config.yaml
n_layer: 8
d_model: 192
moe_layers: [1, 3, 5, 7]
normalize_top_k: false
balance_bias: true
router_z_loss: 0.001
beta1: 0.95
grad_clip: 2.0
dataset: "wikipedia_en"
Below are experts of layer 3 (counted from 0) of a mixture-of-experts language model. Rows are named router (the router's row for the expert), down (a neuron's output weights, with its number) and show model dimensions 0-63. Each number is 500 + 50 x the weight over its row's rms, rounded and kept within 0 to 999. Numbers have three digits each.
Before each expert's rows: a language model's description of what the expert responds to. This comes from a sample of Wikipedia text that the model never trained on.

# expert 3
What it handles: Pipe characters that begin a new table row after a line break, plus section heading markers (==, ===) and table header words like Candidate, Party.
router:451507597476407635469459612414491517457474377584516498506444464457470500555421462495534494563583469520533495546499548578483547558468551450483552478439491601495537498461534474420449461467525519
down5:527562465469455479527518529501465478535552511435577392563436539547518513502475407467496608467496485549479538488527536489485520517421610547470431427483594521468439513404484598558502571455463441
down6:501466560495452445506480489570523446533495484489500567414446438589422573535552518468540532482439532430498461508532588493509474471515603488504448418503569537463503439478526491440463530443497399
down7:507548503491556449559487531541464508468421484440530557516515419521498466561449472446422410504500545457524415425511605485498480519508478587564614485480652378500525483531491518535450485487430460
down8:541559562445510520503433556562593651499556475565612445517485534485564500524450487553487488464515434534558519559465527489470475469488429478535529545477487509464403471557488508566494503496441603
down9:459499530518534484536506481559553578497409583524568554568396500572539393462497536558383596529568549511508504591572489479463568443494538357488611458570592418532483479541538454494419409492390489
down10:495590583403492494510503456500420500435544518542481526460492467452547543485530480498525547395563546585506503526515445431485544483507455482546530491553493456470526519490505412398496448522553528
down11:527523531520534525534486476536443527548463443463490533519497549476550543445483487506537587481460491533615485539513444506497521518419487430434495438485520486469525506508456510541519521512536483
down12:468473506480482532499551486452570448473473535471520493435572393482471419511549547488601539426493504494449466477544514488394453520524491588493553505532481484575487488459505505478500572571533472
down13:455489483413449479603431546618643408562585494458396506524452493539423543435533471502464480556507472551454560490471543575453412478450411628536556426528448523438523608542432429498504475533471460
down14:551478469550494533467415559508556469490488441508430526556561579593497556449586449436528459587397436602513501544488528486479490533569542470501439513458511435486506521478584566480386438521586556
down15:566554485444526511485513553541504541458493479515586512476510472482497503546481519512548515474573489465461497493460499618602566426481528529459526474497508536487465599535613448571510405491425548
down16:496548447523451510570526489582531410456582529535564513518465472556501509488535588439548493487476495473509487561558541472432439550563475349554540518575614615461525475399550411575463492505447486
down17:520474477460549589472529435415470492383485476498487494504547457442470517547541506568503534456503484559548498510602538448525534525491445584589503528515456452528448478605493431482505549456472445
down18:466529515481501415458526583543432497398461568498444428438586489486527509420479453430460461496439527470497498521487514526488568522516526511520419444472471530372569601473528608394475463486541508
down19:452527549438469471481534383490556493569571511461517376507510524548537491514400490520466459520436469534467532430556474428478519546625436432571492481468481458541502558547498538596474458510449477
down20:494556458469428495443569579499560538535575494540420408434531438426576518477453582553528493516508490498563527537466454446540437485539548551519592465507546605511451518454517454519488467459432596
down21:542517432490433408469497478482499532491430470502460455500537535576535500494487524467562578520661605519493523496480541509453389424471451533436436591472482563585430406504483487595542422447429544
down22:415467553590351479560474429457481515484571527507508454501522466406486473463532415465516443489456439593417473503498458459450488496529510587494479446480508533550461413525498512488516452450449448
down23:459458543499580529465515506578456538500554483519555446499402459512537529424477415461472500486467499502477567467564549465569416511474423494489480454445407503406528473515538463519439528513544464
down24:542519461498530512524522457578508536511521576543452378530474472458396462593516461434522512483506486527439569595485530587534495491527396496553500445489567465463467575549502484537543512453576560
down25:513456547441496410497512532604393500459493570500504519431531497535476475483473515424440496438528546521412462481523496538552487512466456423472475545360617342493507574467549566556520492501551547
down26:547568427479434457463459493536456501470423497545509589514417456590522579429514397549492450511519513553476528439432545513512428470486427499533499609375509505558520333461464547539523483497553447
down27:497473616489451559491456496575526359455637565490470423437464537570500588609548468511521488480475449520443537496512504522446529521470449458509349481507516485591505530497579467452368577469524419
down28:532499603463547467515544483493468499514524478508508504502545466479457520468607420412496532461450468405488475459489546470461527379586627461469476519533529448452527551547459494442523414493509519
down29:515485468538492514511523481515517491526461449444550629521540488493518509514442496467538580351506507418462551518449494546476504529522540434428484457441523575505498509467569514504462558422495508
down30:544472416475577417508521504561423390528465436482481522547494483533504365504473484506510378413541520509542545529589450355588467564475518539586437492421493501520525571526460496557463499562511540
down31:387468459568508587544473493479404478446430457589467527500533462582395538513451396524423509473502520438517512550484503521572471458532576445541505468470553405524457510567438432449497440369535523
down32:567455505490419450570515473494595459531496529525454515471463545524531477373559459492578534501569475431416482445588515445403441471476517459457554583510519523514434519499532402596499463411388443
down33:488534530430466502508450508517502380555543497551562534536492534541535430514534517409539413552514525492471433512471530521447577550483513528569426477504428569464486522487493530452569509520487498
down34:486544464591491475417464560381510561559483472474499391572486416460490497515542545507540521471583502464544442526512405488533597417487547547402433475540553479562492450488471506485443542420508488
down35:476564441480548466500549513430485489495481541510494577515495420484537455445472621529469451611440575480469611507615424531418512550508425481487502567575529527455504422545561494518572518463528511
down36:467552577464426552558534428497545550530573408525515456527491528460439484418538543499617528536540540529463525500498452507547520482625399534531518524548454519481483460534483493522396420467476563
down37:598458564504442466468484508520423435491523502502435506559551440564455565538472443514501624453534509544540615529491390575455509405457563476542439535468506441453495503449466530422491554387487485
down38:389496450513519483460458431500572467572584490519511537566460603447526489606523493442575447506542435479488505396470506597549513508551538516498529523438519553526462519405477493529465424408491453
down39:487504475466451525525476453537391533508584482501490480513515519484442403488484512426563444526463459425513455482464597509491633472511413473441522566475526539531607464497575524459515409519451553
down40:449471434459486466513495552542439519597466505458492466472535503497523368543507427482551563450547575568494566572440443489515453522494562531554461423456502576419481433391582624512469547462493533
down41:531434428495473465448459549597549585477478486457408467551550513514461468541555580408468520582498504533544544420499584429481555478623468521520520442404531523588635508430549513496402476479561533
down42:481436449525478527474511494525564507488502404458521429556642533470504593419515517568461532527497435471539492446538475507569541500476475498515506574434567478518449542466515563515508466561502477
down43:507461488464408529490437543496525489582478534480456508479482576524455507651539525606548498485438547449505528441466501525534518443543500460467471482475608543512361539528562509493483566532455571
down44:359466407413385574552487546480448507564422511471548570535511468450485538494395533488503482568478513510568459435552558516496494491531509547453525477507565491470527465516444547460577465461480477
down45:492560457534520571488533473459503422516517490553465509480509607484535463343610532502496469397566492475515499455480496520537544488509484539473470436507484533537491568486473389485522547463554534
down46:480395456409482516498591492540486481542500520537582448537519577492459370525548523488534529490447514544504471586563420472404460498452480485490510456360572617480579522435451466527520553502562550
down47:505459506570520418499586524579471530415433503543522553550545427504558476490486507532394425483474522442516503441596542478558538516455435484573563490502575349507477480494517436572532495509545479
down48:494549413519544570471493554525468462533409495533495535507513441491520420542418542469451536510561536432467507547521551489507483484522481457380475471597579436542446462534494541544538477476488458
down49:507516493496443638435458551490508541487512538522411448446467451457456518460512465514545422445504432491483483518502575540516516511482507462428463584521468510499444419515479449522546492478531525
down50:506603465482518590527562500388464505503373573530526526495541615468512544464575515485520486504555469489511564483474444485454604480476541564416466510545364565394571424555512479525534484436448570
down51:548565572479466538351551459580534534501540537475474559535422475459655616479509568528550531527517516511509516432596475505401514499447498521550477526457372501494571461445442536491548435529477428
down52:542505552546429460517510482488508525554515514507441424419578514470522553572547561463542503551476472471487562423481528444432426520462592423490524470558483450417610467532500482422522437483519450
down53:496557613519445523444472525446550530500531479564489579528394387442499534441528528587580461530497465504525473528582488529453508471509476524493530561491564474444545516514535481441554574446502516
down54:455545490523616499416549468412479519571473547493515547498617481463487528461556515483509644427424443507575520435461433530506489532485512496544563487574486513475410509610459525506496437452483355
down55:507467499513493489386553438494593436502472526531457607398546543518480473517513482485526457435500530524443545490541437482542472432397613548395475474502415448510352402468582540472497528535560515
down56:476567551586557534492445420482537480568483460547401547497497550541550408605505506488472523494474464524510503494484509476512503519490475505475466508420597524464580472525621414517413470493530521
down57:421449498430529544610486438491567493570546586497522475531434541461466529486478449454589554510502458544560508583508413495510493515521393525495472506388560549476439424420475413494498474447447577
down58:462558567419419460505502414513527571494539515399467449447481523508520570476461455522498429475455444515547510530465455610550465479579527515512529594515447474511607472546445532571476515497523516
down59:587425574478474455525539490469478459471477470487555529466531561459505506463439505523509604484554501431466502559483427557600550522477480499524474616439464529466477447467554401540513446436556494
down60:472505513543431517497537536495428509457539475464540477549463513473523443490445505496509550518569500432489532529476481486416470486455468434544565492581581439623477518573473503512504470551405500
down61:406445402513442473506586639485555503566474534542532526584523557530500530516448517597518473496541451506503523506437400629555473574531457517489516517486578464519397469460494439499520508561460480
down62:463466528522533537517530533437413435560517441506455486486505506455426445491560463459484501493488514424433528471408507546495517502509458511533489485534471517588549557436511534483593466440523503
down63:595528564509509468515446505470505458562525468426464551556485459518569544509533473533587434514435522435490493521557476551445498547572486425510619421430526525495494479395503532470533486430494530
down64:378455544570473642463466465519504451476465487554565512571377537547529432539470529487478518541519479561553466519552491391593487600534438488530434493553512417471518467504431480512492465565491550
down65:449505562553345493538461496552534409486457555446543561521540497453529567455565462477492464531503442408531464515455487590455503498505537360491521553428508480497451488597460461549542523457488460
down66:452568469534492473517421498533529492500591529449480511507501479421516553491484541495523516422460508527481572504535534529489554505534507485381437511545474442607519493476505439531568493469528414
down67:416487512441436594452447531504509403528627469495522523463560527483454489492533500507516552532463527582487527510477447486424550502520533444513440487485405595518585536475488539513468570495433595
down68:475463515436569476534449466501431448441559518520446515436493453559489478464509505526455496513573479586417488489398469540586474485602595471570424545611544525501515434583481444504586456498468614
down69:428567533608475614481550505521492481465527439474368522389442626511442557498452489486556547562446592454513481492406452481503544452508472473523504420514443502451499518489463519492561436468486570
down70:422506502404515495351470510511528518514449572541496528546474449444545462499503487548516463523493588530552414523455480552531480543491495532524545568489429495459557481573520464504521469526468439
down71:524507441503522543494597551468416469532425532419468467514501584507426515461461630609607503615460595484464464444530568431502463525509446572589602460467489477519556510531491523385568551507485435
down72:523421476425578546537495506493473467489501440497503605568563556440446431482469633486547473489512577495490461551511490434508498561506530416461386504530576495416552507383415459426553543446507476
down73:381416425445505404505446392653499449443562492410537506527564492585528581495508549520556469477470553526500452546502519444470579500460619530519531556469477549502522452446480434473481573568468535
down74:418405430565497509491490461548448539493465491551436528592497446525569437390481498500476550482523521573495478441512504478443503517467626506546409471497542475478469564482431553469572538439439442
down75:442613513492459481447512567537523495485452428430530527440631462537513503556531486569625601477520426391457469491478496518564469443471544497499555576526478454496520480432525554458541553504454547
down76:512457473479482483460446444453444424486472474549534482454447442433437523560443594556511526509375517519502522509541569492497508511514510487421554496521521502465508506496583585485592520446562542
down77:502528483528517442503461465400535576493516498595507392611445550514483561466472548517500450534414496554503414524463499507510486536554468534470541443528467420530569468533485499489456501494523548
down78:485525577483466513484503556590521547535541539460467438477587535496465548507576502542544531512537448513513491514521454453481456494596526497479504433553537470520458521501471535512507541457458475
down79:460476522481436434476493391556508472438553516487588433445423490501471553536505592539504545469491513554522547391600443499522601516469469519495499491457464473513577528485532407555482501511519490
down80:492522539561589540466551515515412424481428558497475431480494542412468474473468502455533510497479458512486514513554539408427447427558531535427452405386436535504540490515483498520524547577489535
down81:493456563542480516484532590484550524466414626525501447510458427608486506469504523483497412495541542368558529475612529658601471583554379540513482541489595513422515458480525471479575438578536444
down82:534391518443450536579508431484496610480483431525459427529519465538517542485636443488513541539650554491521441440531538586456456406470518531449537360520539439523494430417587536393504474515514490
down83:449565519481505561592493520560595531499512418512483494499426508464512504457455496440430494543476515513558485527403521518405500510572458499510546548582431545469470582508472521461505340490539550
down84:419385542508542481533545497586460590490433582487474557508529430529531549611481483470528545503463586460491436516465447506463590470539402517465541401527547521533484511552396468427569514504537491
down85:466574517569495640452446494578473400522487448522481453510548452582558497514486452463485515486443487488401409496560540412496513476481589480511414448495509499499535523456498575404445526432623506
down86:609475536501456473501549441611499544480517548455505528467497518551462538535529458489517447534430413431493528511522547522532493573457499545605553521482499522466441504382435495563556402550624461
down87:493502502563433508436521499502516601580393553441447495534441517493413560409468497456485409361492430470577517538488505498572444585431522415571423548489501522544502570583541487522519501480447428
down88:508575488569559433524457470502494579416526598478450413442386506534493514504525471545498490506506451340543492495463509389508510479575520522589531536516439458507548478568481593490514593529449519
down89:512508465457525540535542487423500491464433423525525547575464343553515463504531557406492529494532553468420475504570585447551465545564532482485435491569599448419509447508515466597467518455436541
down90:453516488422470454531590532584380552481505462400505509514468553424388489536550492594569514588523487490466507471578443533527468527376518463543519518536566469505518541523515603518535529474563465
down91:613440523522540532518554493467637494456507486459407543483558563509426497445555557572539533346530460471459476538512428555486452435524457523561529502449548479515609515493518533508488484527434563
down92:494583543559413523579553472546487461486443510482398511529544504472425566482506442445407522558476503429408539547541549477565507579534566542452455565564659478529600572482544543550505415486484435
down93:548411523456478470510517532563502467571529486467517514489549558502523444588486492437614514466405485539484585537561407620416469542534531390456520445474466507601540569483434514475456478396414547
down94:494432613563450433484487520390569590480523462588581478490463520422464556602520512490478523501498453506576464430440486517461498455432453528418463451568509521507364528506487515579556566608533519
down95:447513482508574571520519492515606538457457569495572448523403458473385644519432511485604490528472443464452450552460378494505379535501489428508478509419480533481528500485594482540484615504536563
down96:546505521509426442529496472394533556535433506527383555500477502518508539551513525508493562475524505473443440484465620587545480563614443552498523486539517459536483429531598546431478387537393426
down97:426488419616506467490527618550521419465457511501563550567491465509498533494447554536480441492509505455552459541562527483492531525491505495544612465460564414484465557554372433468526420429534495
down98:449505497480419378526478394617504472456516514501495528506464557575492629503424509463478516524528477527481390481487480540490551482455441544528550525461536530523504538525504430566479508476527434
down99:532457550512497486497516555437504504495433545458495453444520404443600509462391458502525447446556543505549530438537583518538557502478532524456374576498489453533418537472443481484543458567501530
down100:562524522532375541496448481574500426525513457515599455456435542526475518452510421439475457426487471492394534487526529417556574499434449494531396408534592431484528487468503484554503523507513540
down101:537469438617549422463501578490451564420468554494549481465483451455504538588533416539465424429538543448535494475539500490556556551462432582490565476496516330485500453555506450528560480507476474
down102:458429527430436553480499475562533417525558517381533490422564605502468530496612481522615453487446491549513588469494436529363565568528555507545446572486407574476574478447501528573528613563473540
down103:500535537498549561473449460546529530521417434521497598517503470452461484527604459498522507461487470468451447460442520515554422433493469584380508465485374474520514462578486524453511512522570487
down104:529480536547562523583509422457395435567475503576496501481588546586509587420540499504464420572563480425519453481551516467453527440429478559557527440450537494539493472528480501568526496498556499
down105:508479565534500585539467500463562580501509429566413496461573505500552534515582491545464496504509491459507548514497456486459484446485462475547516509505480470531449510434498388503511444516482548
down106:470459513579460585578505590535585448384548531574505509551487430490469549477468443586494526441477499520430471433488496521508607537498487497517533458458492472505518563486417461534397406507521573
down107:478543566429477432510545528503491486588326604483503523530460437571506549484493446363468526516425546597559533512501458443552554481533521356543512459449522552411548453539545461518502486475577536
down108:516469465443407562477560542549579517393521437571441486513475438379521551554490537444509458526469580514435519532560571459471469498572451470549499502467480584550577519409555549519394512481511495
down109:541494476452567549461506491392529576530399543539561533477516453519485437479478521500576523467503538423537536503403531485559555495525554508512466519539458570443559502483589575513428449461571414
down110:423415490487440489522431513412511545526488453520527567469490489429479430466580515551538432533441474483500445456400635521484542496445511439440448477513574457486521526546591545509479515468559566
down111:506543491518485541497538544434511452528476554546455547489457494452444470489514493483532449421487470441478446490566494546472517473526580473461544539439536552536494498425403482529551455429455473
down112:579451570369487447470470443541549453513553501457453423465519587573499523399512459556551520572480407561556525444470402469555415468484564486579414491430467482436523466456564576449559578487492497
down113:459475483515543487519466508487552474577489482453498583472520542482470553475540447432470498470538500460554589590466507479579498463490499540567678566469417507441649515532488473589465481428472414
down114:464414552564520461537412591423523456348493515504557560534551513475565424512394558578515551528501571552497429526406518421424541455425524467550462411487440445548415629522510487494539486475442505
down115:506601462605530557553394481483488553504520514491464478481488519548513479526586488565512585538536521500511413526454616574491383450485531627458440459566515576519504463520438476515466501464563440
down116:475532484484491464499477472599560491580489477446404557532434484451555489510391537551509629470573426561499429465392478495479475439509602442472452469612482561542447503548479503467529497424480469
down117:566457569484497567526455502505575642492523500492564506428475591537512580594540489547490447638507497590520528534511475453509504459525411430431597596511438411532509377543545525443471493387530476
down118:462512516483556511496413501503529604462405429378561552495516574459580539499491521564547601449502480466488501463507460559429503422428486518535481533513585452516448515599459531475450529477461530
down119:478554555466570289443450489466420537492493478503508461508499476471440493578496551533531489499542518542525600596489429430446632493367583509507518499459496596527500486515472520568509560557374491
down120:487429471519496501444503566508487513479490543454630485542482458523466560478481528475456551577558511457535523478532433428462537458549507462525559477531449565542507532508458534514472534508520433
down121:487515513441451494539562429569418423475539479543621491476405519440479486388382425529451490546437583529503464443492482483459456404481514441426550552532486550517487630552527455584543499533537450
down122:487445480415505516553554525492581591492413567492504474526474518426492491496524507420550562485442496549522431491502446512462499468535486539454388461512520566526520470403536550499540518511507437
down123:475612436375453552546516508417392479553529551674557514511615489430530464525546533557501514501516478475444438504522478502489400436551471469479554481517540477539540445476449485460460452484507476
down124:427461531417455550526374513439540515517571549478550449505521583518490471560505451474512523525528549376533554567413475493460467429562427472441556509571550523450500478543517398437489522432504473
down125:578430585485482439516443510637555440468548504362426444538440512554521525452565471504440575551554449562406435639586447466538554475406528503561405572466456509509511489509508607485517504481545483
down126:431531508493527546517504542476564495554360395487558586546528535461564474447436549451619488513482542503499437502520492475503438486514479528469510504577549450519477449510530487434528492490553450
down127:560515529480458535500561413567536489460667469552481509520505521520537587550469493480490494532490533503517529391468505435499488519416433450516473434527481486545506534431480535533457507520463424
down128:509454514566590475520527469541438598452484540535439380567495463489533457513548491502500504579440572501493514445566481568481490473492402450528474506463480495399524570478467566447479501538467558
down129:470482454466494472425556590584479481493590467521543554497568491460496537533442455423511452508551572504532616613521445578486362565514534520512461504534378551541512401456468467522550462556534507
down130:499490501470420545404532465508513548560467496520422591530531584558524474440495521495566584598574521479496520513549539552448496463443444533533518555517495428547519485390546486413491521435430551
down131:473573514461494598556466464470583451563483505481460525481414533497531446556587532510592504534455584497495496505479533494497518475526475451421532549525381568430461476501527483458545537499487387
down132:495447550536500519425352515477574463589566398499451504476614463503479562532466515505515592553511480598508463498494423542415440435496521484503502528522401597553466573478493541453436527412521511
down133:491423592480507476493574518498530532430498582498425471405504531515571529527566448502426441503527513533496491434572550563554439475427498483491520558499460580542583511554513517469517520497481473
down134:497504512464469546475522507559474494498450528602408449494508502516558549445474468501464513526533504466430435573562422493505438450434549490490416559379502441544454416477553511480461515529573479
down135:448492442570489553487559498505566531484478464434498535532471490584525511555506519533496470557560481525498535482464624548637536534526553528515514507483577588536445511489476373554536569498491344
down136:438463498512487451527550534498578583475549604556488433375551525575478404536499487484546470568501482410467549436484460506556523467480422491488478624455466464453547476529506501600505552472430473
down137:451536477564516519482487528429474516476435548486484481489508432431549395528569535535540533581494530526547491438530508538419418416419462486463440465478482513517578496534574460571426513554491488
down138:439613423456559521546427390391464505578412527578573420498547468508527530433459484495484499404499521463465538511459531530514460485598535531422498476513515485525474395534482559428545476544538500
down139:413406528512437400435531424553589388488527591343509467503529628549476463551561452538451380507519454511508461513573485563476494456579499487494462703514452556485534402460502464526450499561543476
down140:592561568469466522495479495577471536595369467467461519562498483491523466509457486561431512468529459452521459627445403440539513510477449549531483562523542522521552453523539485439528484522528343
down141:534442533430496518470502499438483464538552497486537496486550485516471458546633532477609533514505518492525563470523455544504449516490480466538474514552429557410546402542586470502460573516510536
down142:524591466554400499486445547496500514555494493423486518501500580421540499470416537497556544462433502468435471517446477558505550539523475470515530578503446570507518482512564519460432548508482421
down143:536459431474553370460538542590493482496405478485572473572491502542513496549454436484428421488491558499516531493609510374472482516562536611510587444527508466511485570562507471560472485493530554
down144:534527525504521537575522471469528521519519582446487503469578517433507510565450552443567514475495505483470450549462529510561549497568460535529554471465460573521469523434517607478438480480582579
down145:498525519555578530554500546487555497584449530535515526445557444493427453503494466525465526464437518469409554504483556534587549523481565504348476499530475521519475528557510445484474468435507532
down146:560523430503482539513576498471504520533427534435519511471523432511557570505495459546485442507497462421568449448473402503526446464489476485494410465454599424531548512400478437527535499468515506
down147:485440486481507507463529424522566439505500517455509592452435552505419444434528462508518543414418465500546473510563568450428528382421611528546402423483446472486629544517438474519545525530572537
down148:581482437465524448359490509592560555485418433516498543499400516454426420472453519496533542506442549494513545513592512576607474445487525529495499550464381534603453441487429500561482427504480443
down149:469498539505558515444506443530497462528451519492532560524463486515427609597593488470411478421495571429432436469560477454485499516505502461502450461504547356537545503470449496496567489481480431
down150:472514583404494481422432498481558478539556522518499508514563545600513497480505455515468557504490411570504479425477479492525584491549505571586444433478504534496617569463538584420540588462455536
down151:485454556514556496528553462492494535561538548499512485442597561452564520515461515537507456466491510485474555548528508457513528554513634625456437445487578499464526499532492497383542537570446490
down152:527564555526493530481547427434470479531446456544563567402391434458528567507539526501472556450390641523512459413457512556577457485560516493500442458489513537578571504480547484542492541563484524
down153:436546474534529479532451557519464511486456523511619446524520464480505444501517415563439484532449505454501493488441497525502485496519603551454558423435396396522509450440537517470544507487557526
down154:437565514538547613502469489520469468505544456513500491499557495469453506549504497561491526590493547523558524497589502487484457489484480485502433522496416531460512548483548536504460506474458472
down155:536402532523455507419409581588588557439507498473449524476468564552485502477394494506540591462534541496494555480418495542488482523550485555491450530548537484512500493477469403419576598538519432
down156:467484509526517475507472424545473470419580598523457640470490588479555485511568500488522429537512420574471539526529539539518537444499544479484511543395468470494525558509556492476494469525465458
down157:478522510423479475494547595445426477469511489468489616556449432540566561495445517491505557518441447491512515529533585518493530518447489554513475438527398443463480544566443442518466425459527436
down158:514587471445477478497446455464546538485484471523454503524615529481525438492444574561416604508470580485428522524416503500393440450522401520517522445472461430554427428462579459494581498367516486
down159:516476482498467518428491504525422483419460550479588482447577422534564532523460547526555571439458588439546538508477539524554403472517526546545443427530519484489539451589574513485460542463588546
down160:542536521487456514423515413570561447454578555502422418466502435501529480454475446532534438518599580541517472496508504498523550464424424488427492547481493503471500522553507520382605472551519502
down161:477468453450431572518531350424464458506470405537534491473599493530468516431581429456469518536468514447498562469461484444517436545547529403526562463558520519577519508529470472531506568463491618
down162:595549500492460526488528551505480447506539526456574542559498538479447490555534583536548552550475435542465481579605532430539470582474475540506545418485475506579527458505522513439560435476536487
down163:505545467539417422459484493531399479486536574459442486438555368487473545508506488492591507570495513615423489449528490565512510484492515492482541547543595492560493490497409547414577540555473404
down164:643516483534526458515513601465477478546483566505429433504448514538491376488454481466529463433571452495475456488435518540528433557482499524505507445592513493502422443473558516399455453485469414
down165:465495443556589585555472572510526569366555480431576429585514432535546458482512551454520553574465507511446441555588496531480473460427501489503478456569506436530449566539501557506421509482444494
down166:480535575470530510469526434596441489492434471517602579502539467369519509454591577493483512462507615488548412512540527460488536515421468561478524453472597516511536549513555527375533471531494551
down167:477547480529452416505537496489390487486440408404538488597442471505515493505531486492562451533577458383454525533494514540545577487576478531480512506489514533497487501526425554417550417539471572
down168:514528489595536555582624514551487439432587528559496590563512535482463515539437521519440438489543507534550494505525484489565506541483495472579456534437454537514447504502529479446533515466505563
down169:512454389506442470511557508524533511478561480581517550590400409420474428486445550504543504421550552447463521504534470504488520580414455478599495468491467537443463468480471530480499557491469608
down170:377467515447506444533599484558493468457458545444441475569477452495553517495510393525577418529449456478524547469505440557471346550575471447511486537572490552520400533560464507443606531456459470
down171:579498486510486511513484524501426526546460395543469390586541455435459536485472500546577495544444549498478450560521559623531453536526422413473499467552390612520595421480472511518507555509552439
down172:523488469486504538549464537505500535482507490466495520539483547401489413522552597423454450575585475504538488458493456541525558416517453409482506511488604484489449505422582494534538583497570421
down173:435509525426444514515425578468505493542493392600554495538473534503446567453413546485580492558563406573534485508543501441433572480546561507422454525466479484436455434565457579475473510523612542
down174:431525536567518477568503467553524457544490508535556519530424414556487528460485555555369456501467438393447499429451590494571504573398461439514560447499488551530611497553531535469455467493552333
down175:539522534513500459513419537598468560479464552447597434561479501516508489465476572533487488584550393447417462417509473390465500423503494551591506565474481473384515556515523553514544581619428532
down176:494498574392409566531471479595455396431435522580599518497504499541530435560476484513530508491385497463441452535552479485600422443516535504562511532453454467470426476520474480463489450516554555
down177:465538412574448437467559399482524517521613528536525505579500493517430450578524572547447425442464507452494526500470498528473468535465510530548475482434564515538414515462558460464457515365494568
down178:495537565525515422535541521531495454460403553514550487391443466437511500432507449461507536467421465481429475523524554612458427458457533561414460474512483467578480499474470461568486551453457471
down179:461460531498443601417459437504529470505454549494480545478481498546529497523525502557509476448466463422481591526572501509479561483550484383603518508617500415548574531559536524566508568541507459
down180:615565482425492618557462578437506472495445492464428423487409535468542488523561461514434467487400499502418449524433536512514492490602524461479462540382396455493580527461548505512519519571529506
down181:437548583499492484548490470538458517430477530593398542463448540512537546521423559588470544480524555448566466481416533546454540529512458564436518455520514542447429527501515426470482514564419529
down182:536605442603540478476451526499526498507421478445587484388368467457507487512502531562442547480481560501397514450491464502516545507562491535490571618477561491520433532535465590466526527496443436
down183:493453481430436419539509510571487431498535530455439465444626535458445467477487482509665535572491543550528460426428444506454496478472461659424561537505464572519546494432480463500561547535453507
down184:498571548458573489493502496457546469448458523505557539497596504479421495357500513562472448409497589454512520470440508544572595428552490535581490463458421492533501604549558486530567538458489453
down185:504461578515485515423518507550627522476549487578553497480487450540523528480488432509462430500414510469468567657530524488506485532474465510532481544604484574479481509452448470525420513485530439
down186:454494469518514602520546543548497535472433527536499532540406512451456484531468531414424543497556469469527417377516605457561510507495410561511545542531551436574447514558473533456433525463569477
down187:453528472516469529519506506501431460420507514456564579511477567471458511511492499485594447447527440504509509456431520436495425457525605455451512469542569526509578564485492395549516457550386569
down188:428541449548491481565586436499478481604491572511514527460490571487505420511506527473549548461470455491491414545512537529536434532551516472474495369487511604557504496506490503504437514495451543
down189:543511589469450401489550531425517469416542512551447531483466538462485531544598543548479502448583457524529478547569463451514550535614493477512411466405517565535510523611545427447450473526541500
down190:550452584499468605451443492531476481501545636546532439470544438544521478537470441520534516386413533454539439502502501585515518487549458405487504598484500503478556576505533481537580557502485439
down191:560537485483479479562507488434499408475464490599387547467571475577471577552467542479579480518480443408503501494460463530487456463446512504560552570552556443461541526551418532562467534415489480
down192:436406615525487519455498476549491448416553481494450509513599485523472461515466552505526629489562471578483516484557520516461525429466539503485432533516460597561550549504388479508526449588527601
down193:491446569529488580574436487488438542466490565516496513611556444430492432593524448562434509540415587495517584464514382535498526526437515433482555540516514419456525543515414506542462460455440426
down194:396575517526540495439495547454437477419427490410530498577433492500547559515476518485460572489418432511495441482558628506515556542512529523613410393476406548500584571421536514550501456422519396
down195:544463526453541481523409506427547503436590531479486492540532482580517527463530495476539421447489566527507510452547576461443575388379578546472536487502529578450421559422433553436508533502574545
down196:539396576427457543484449485480577467494450452563464502388475564542532489611545417515525542518582441553577518517477562502432464519468522504490420539487487528476466512494486507427471419374530506
down197:406521435488500536550508603447462525528472411415582497551424493453535472500532544508622558488529503545521490482454534430537366433501514490528469435524488547514427496409543543502524532484648489
down198:520493467473503472589451594512543549551507462533494459490430587463606481472493539508501405584435623505503513494402392519535505526538549437481516627584444434473430462504551568489549590504523457
down199:464539422517611554534536509439593547607475497472471514549466468396472477453518580522548477498460446467476515515412507556356425529560505548460506505479409500466537476489590545493395514537529555
down200:423425464516473588487534489514514479536568416575575597494463600527541535344509510477446459495520531482499494471457499466488444456524504469504491539536543443605399529544446517416468554421520480
down201:498583436555613589506534510394437592511458406481560476527372461537524446516520502455471523540502452435482441582498507472536524453481503437553605498500528443550392469478538479492459469491571479
down202:465492513477425599393478578487502420426551474531460561520504496537455601484471442527456436448489533394483446548479520450559548539509505594544503559492522545485469472419461466432564584543494487
down203:535414466533569578474490516463548518371511533410518473533463520450498590469592441432555440459476542525546577459503463514560492471543560504454479539428482531463555445509591452415551540541508558
down204:457489487463470537483521440484505455542646457611475428477547544548632582444506490476575449469541466466439477529588549553480554460485479383572486529603513489439427497544511464491600443435456501
down205:486499504506500483526496498663489471523463493501476432585609484403399517523399467475523548449490490455423465550484497415543468424501506534463576590470495495532550427469412535510418442463582458
down206:564571520579485483536506441452457453542482437463563457489496511481512536480530570464404433491533478336411554652411448539582493486445490431580467493535472556477447528550563422504455492480550573
down207:484553425552529565467572446503594534498394539505471473408532544508507483487492510496525461575452554485481556409532486602449431497506562448553498512541531546495475514489563440467509464446439518
down208:485525588531497491482469418466524545527454510509532573465482490552514497472455471507532501543483465505479436484555507494490384497543553502495504558543399570669515525560524580470557442520485548
down209:472485503471541504389503471514496465467390524496509459370444451480435500463478511533481528423469578627571544548457560596491525574569562535461513515539556502480436505482463479516534519390448521